python train.py --n_experts=256 --experts_per_token=4 --d_shared_expert=0 --activation="tanh_gelu" --normalize_top_k=true --routed_scale=2.0 --balance_bias=true --lr_router=0.000787 --norm="layernorm" --norm_eps=1e-05 --optimizer="muon" --lr=0.0132 --beta1=0.93 --train_tokens=446100000 --dataset="wikipedia_en"
Below are experts of layer 6 (counted from 0) of a mixture-of-experts language model. Rows are named router (the router's row for the expert) and show model dimensions 0-127. Each number is 128 + 32 x the weight over its row's rms, rounded and kept within 0 to 255. Numbers have three digits each.
After each expert's rows: "raises" lists some tokens whose logits its average output raises strongly, later layers aside; "gets" lists some tokens that make up at least twice as much of what it gets as of all text. This comes from a sample of Wikipedia text that the model never trained on. Tokens count by the router's weight.

# expert 89
router:102191119110117170102095146108156086132076206131086110108112074122134175078112225126132137064144157144102106110143135185139117107142161141097132155165138179111191082118159115156086102146131153132126141136138090130111109155110151128095130138107190157126086091112179182148123147120037148103154109099131145105117103102130139149183085129145088101120091207105116134101090198173155142118139
raises: "ock", "ov", "ow", "ugg", "unn", "opp"
gets: " Bl", " R", " cl", " h", " Fl", " Cl"

# expert 219
router:127122120135113178142071073123100103114133152178109138144154174108183086139112210112148128095110152126096120121061111078124139138154132152136131122131114083169145108130144160166155077174046085107119149157149135150131151171141166106076153126095144120075126099098124161107102126107153184152126123120118097146129101085159095069162115197099153111122073196158174157110087161194201106106153
raises: "s", "ather", "ston", "aker"
gets: "'", "gu", " Gu", "’", "jo", " gu"

# expert 239
router:102149124105151151105117127129054061092153130175110081132109177094098095119159186126045137120109117136093125068099128170164137101108090135127132128143132135154163103182131137150121080156119135142110099151150145096157146153150137116122097124118159114060101085136233171076164164109134114096144087151142185152123136124188112157147141124174106178107058147132195185082108105121127101172151
raises: "erson", " seconds", "eor", "rop", "amo", "eral"
gets: " and", " ph", " met", "ust", "oph", " Ph"

# expert 226
router:104130169113131137107115134084127130137122173127110086146137094066131107112145198113078129126129158140092100106126123121076128188182120127104099181168152121124169081115195131139123145130105161042099129193108131154125178146121123118098073214175141127073119078089125174094118148128125149092125108201178115126132057094164138159170165191145140149115098119103126185121092124158130101102161
raises: " However", " Although", " Following", " According", " Despite", " This"
gets: ".", "\"", "”"

# expert 137
router:130123120052149143104091088099133099116122129131101084158133094122110155148137238059078121075146145134073118105046139133088120153135105143091148124156132134109116076119105114171153104146142123138136113169145134115142124125131196114129108166106171117082138080175145121152084124085080132102162160198181105178121145135130191111129084135091131128098092131120159197107127182125128151210136
raises: "Following", "During", "According", "There", "Histor", "By"
gets: "\n\n", "\n", "\n ", "\n     ", " ", " †"

# expert 183
router:134164141121163152132092165119103083128092146144102112133079131104134109139118139134146159095090153111117106131083127131160138145133101081121172129155147184183146038117102160163105145113127077105094181152095109097185121145149132079129107133163167128094082108116131204117082130127137171125156102162102113164143146024159132146187160152104074142071062149081139164149079110184152109155180
raises: "ress", "ross", "ular", "ru", "reat", "ule"
gets: "c", "ic", "oc", "ric", "sc", "T"

# expert 70
router:107130138068153145101098088083160121097130137137120096190125091112139194160114209096085117048129159160087087117053154129101124129168072127085147129191131109094164074140118142157125125140124123137117082124171129116165126111130204134130093141118146134115160075126155147146111155067059123118141163190185115169109130113110180104136117128114113099110072144128153179115127173181116128182129
raises: "This", "The", "Some", "There", "One", "Ne"
gets: "\n\n", "\n", " ind", " Ind", " Born", " Genus"

# expert 180
router:111138158128106186141163168160085043149093147179119094158110122141115106090087147102077112127145161146141109150111094089105111169164105117116154104124160130165096096094158107099144059171086102062110097154152092097123154119095158147123101161177151156075120107144141108157098106111185127127131121142148145195120073157138125135179159245127122156104081127140197166094149130133175114150129
raises: "tes", "ck", "ère", "tt", " charts"
gets: "ci", "vi", "si", "ti", "hi", "za"

# expert 10
router:100154166123172157107113113111146116084112182108142108128128105165111150104126152089111139140123074148110135072086082139132096080121170109120104190188154080147185074157150136144089085102134087141134103121095142119174122125165093113119094129146132147057080088126154176105120197168103175069187082138124148155072136116195133168200102160111148113149085186122149171088130159131106116161132
raises: "une", "hel", "ée", "her", "irl", "ross"
gets: "od", "ac", "ab", "bl", "st", "nd"

# expert 250
router:130187128123109193115082068108162053130120142136093122125095134139157130142119165120122105061193138117096118131106147094103119146151093154090112128157099138126214124165145104171170038128137140136127115128145102155115135124204119072087112150061166107090111102137192165109092129100123108113127143124180121140106151143114138157158074126120106138157101158115161201136055170168154124096182
raises: "idan", "imb", "ér", "ille", "ione", "utt"
gets: " C", " A", " X", " K", " Z", " Ma"

# expert 71
router:093163101066118150135139145147097116116133134207170153162121138136145169097053127106048118072157133099116163117082126149110151094145091117112130153153110115190155098165176117192067096155100105101139122127184114093118122128156175081107099130064142149098099083107140201108118116137120167122148111146124169141127141083129204141188115150109120170118094170103189160119114169148156071134129
raises: "omm", "ident", "fort", "quir", "equ"
gets: " un", " (", " per", " ex", " exc", " Un"

# expert 90
router:056129128090109152080121075082123093179114181147116096103137161121129132165108115128144118073099121105132145128087102182150141165166144176090187115211174134129115044086160126162064101139149146124152080154105126156164146143117158073146107121152147142116074091109177183135103156170096145094135160154149132149086058147164135148157130134140132135096092162089160168092128135119196093117145
raises: "aging", "anga", "rio", "ado", "room", "ming"
gets: " War", " Cor", " Bar", " war", " bar", " cor"

# expert 138
router:103134121081134165115063095159126124141122126183113103184127111141148153112088131124159079079126120146096130091100105127167137085142151166073155086182112127180153101082143125181087089134089166097146130164117119117104160142167128066104145094113182115071162062139162157148089155129062111141170156182101149177063135093186162101189131170154174136119120165111145176115159116139178123126131
raises: "now", "Sp", "South", "St"
gets: " (", " \"", "/", "{", "(", " '"

# expert 128
router:147153205070106173108115098135093052148103142152168120186114134092084144111103118141113065112169166136114111127087146125160144165192066113114181118123115181139153095145209116119078120212091141107157118173109111155124180111150089078118118161118168077112130093137127129197105173153156150122115123122119137134160127107111131140164185131110096149090065159095170123080158110115103119127135
raises: "iled", "iler", "lete", "iling", "uris", "phone"
gets: "co", " fa", "fa", " co", " Fa", "so"

# expert 248
router:134222161115120135138115104094154106076062168132096136158066132113177119110126193134103122073127098130105114070142170118146149102164103093094161116188107175123189080092174162145123117127140135135153105159159122120099102145183159080134133128111178151122065066116164182127091225133102129113149108118136098115113152117157111147176114147164113105078069151104158131105093146161131110097126
raises: "ult", "ode", "itt", "otion", "oot", "ost"
gets: "M", "S", "B", "R", "D", "F"

# expert 59
router:093132134076121141138065104121109119186146110184110124209105138135149128099121137097110086063134103135071083076130059094136145114175136105091134119155097104173130106095171110159128099115086166106151149112160115122094166149138108073118142121123172074079155046115129136148076152110090144133155117173133170171066147109163180133184134160176157148113130184097139186095136119167162120153129
raises: "UN", "with", "United"
gets: " (", " \"", "(", "—", " [", "{"

# expert 74
router:124165108115132153144097094110101070123096196153125195133071127085174107082137175111134131073139136082125150082060109171105110112112145153073158157181128129140162065184109151090134141167110160153146088106108109149141136152134105069112111117153162159128108070133149188166109140133153172109100086162132127213173152083162115082210119126130139091111070162121135118093122111132107133127151
raises: "ended", "ured", "aging"
gets: " res", "em", " ass", "ass", " rest", "ert"

# expert 141
router:090220114124110160101129098114102061128083153148135113152131141118128168124072137128136105110176140097097171112131149140119110128096123125168172153158156147128132091118130176172135135160136195096124049140191119089165134123104118076140104149159184127121128058177197154134129120105067153072109121144144113191100113151157135130170120150094049157121052163090145128128111118069118123107165
raises: "ving", "ference", "ć", "ads", "fr", "ops"
gets: "li", " re", "ul", " dis", "re", " al"

# expert 108
router:102220100124120186163117069100085098155144123120143119108129139123130106082079154095129115077170157093137123140066098147115117164163142163092172158161135119108094078154141126160132166121078146108124171148094113100114136155091145069144093107117172139060101138127223143150112106124085141136133165135186110172084093092112147120193152161111111070188083163101167151137186126134138135139152
raises: "cell", "ced", "cel", "cest", "cing", "ches"
gets: " Man", "ur", " San", "ren", " Vi", " Van"

# expert 177
router:088174157070149141136167092094145120134109171156078162178069105113111153129059124100089070105156128149109151141125109093087126105120119122126153137171134139143115104170197154173097080101070141040142131136165091105141157143136152103081082184115184145142158059109139176159134115119082141072164128152138140129093085161166174146155139153102173156094112175154120117094156183138144103132153
raises: " addition", " particular", " response"
gets: " in", " In", " de", "In", " La", " of"

# expert 51
router:146128122101133192145092067095104125164082137164094108174112127057095129119082176086112137070157145092120093127155132111071152157123091174146158156129170131150205099145118120132123105160143174094144109184119158167101181108107131092138149138184160200102130049128150109144126148108083124078178111106185154161125103122118128132191155113135098114093056168086130135144105105126174113117150
raises: "idi", "ctor", " lived", "aring", "nce", "iner"
gets: " He", " he", "se", " She", " Gra", " gra"

# expert 107
router:084106182080106152142114146127136063158087138142107077162096127132137136122161225116106116090183115109068125066052133115096161125188095123144116183148115165145165077102148126189125160129106125075119119183141122130171152106129105115099094177115190126115091095121132164161139171125099161121133141188182150164134096122130170165168118161108175090174118124117163132106100102127182130145159
raises: "Al", "Scientific", "This", "It", "St", "In"
gets: "\n\n", ".", "\n", "ent", "ides", " ."

# expert 94
router:120119165086131157111143051161108054161133130158072085159095141140120116098119150114074147082171172183121093142066076088109104150165091098154121117111144144142122148080193138128149111173092128077128122156117140097101202138141153080117119172135119122101125122132154157150123139106168141115126120145122142203076087134158123090205183161141114159070103123117193183088162115123163144146139
raises: "des", "ft", "lect", "ns"
gets: "mi", "ti", "to", "ini", "no", "ci"

# expert 115
router:090136104164131146110081162112110102137115137181071101176149181098132097126098198101111111083131156129098121091036103085066082154138168161143144128094112112147147128144147149183160085217095141064150121156176174140119154161125166154139146145141153124072128059092123109136082146130087148155146160117129097121117101077110126085167171189106151118138095172142140140145106185165114119146135
raises: "s", " suit", "ores"
gets: "'", "ly", " well", "time", "’", " best"

# expert 86
router:141142131138114145150119115100140102128109161151125107149087126079169144088131181139127135102116136156085093081122147133071094164161136120122139151154153107148134055097184125211088102139117151063129120188152107123111180146131121072130108200126146093061125074076142175150144157117121144025126127188167094144133133093121114134161113221151122151116129128107125182091112118125125130079183
raises: " They", " These", " Their", " However", " Many", " According"
gets: ".", "\"", " .", "?", "!", "”"

# expert 5
router:058201127144131134162117107093090083201128130125150071165111146146077164078107141096079131099143135098100153147098128151120146164144122107125114091179138154174114151112183121134092120152094110096139084169134117087148169146101105078155130141109156137091110118112181202126113100089053121100149113136108161169115110107197178140150166138153106091098116170120220147146146147154167125180168
raises: "form", "used", "tain", "fer", "fort", "ference"
gets: " inter", " non", " Mon", " Ver", " mon", " En"

# expert 3
router:100134181109131136092109134103146111145117154133115105140129099049158117138142209112084122112120167146075081114148101099050140171170132115112111147202125123128170070095181111166143134133090131069081133191103134131135147144127128112102103179159151088073130078082143192147145142162115115083129124205160094129132058102160139154186144187149142128097110139116151170097092126156128126115168
raises: " However", " Although", " Despite", " This", "\n\n", " According"
gets: ".", "\"", "\n\n", "?", "!", " ."

# expert 184
router:126104161137130140151123101135094046153123154167143122219103176128158129155117169078151066089110192100120077148127083083123132125147145118110174124160156151140170108110177143102121078128111123056147112138147104186083137206115059097094092153157126174147145107139146121139117128131158145080135124113135163198096071074131098087180107130126110109122101118134168107114163146149185144171160
raises: "ble", "nce", "bil"
gets: "ta", "ga", "ia", "ina", "ine", "ita"

# expert 198
router:106147166078120137176086160087114099137096139157155126174027148116104081155101137157082107117094112142086130102131113118111115125124132105092187148204147132081151129172146145151158148171091080091095106140123118137153145128116089095059096125115168113100130075085173142128143195119107153124120140189165142193116095082148182089136107183136122139153079138097161171072146115180114130168137
raises: " by", " as", " in", " at"
gets: "ed", "d", " used", " released", " built", " made"

# expert 139
router:082156105046119172119149099137118072163118117160083098189104165075103125137085184108134119107136143063135131088148121150143036158158169128147139089185155166136121089144181126148126119168090164081119110137137102143112186163127100125140117166116199172091115082139140148199132135061080170102143129103112133132124121130133138131139107131120088162079091199123156119099135134108196125119140
raises: "nd", "rm", "nt", "d", "ased", "asure"
gets: " co", " Le", " bo", " po", " Bi", " bi"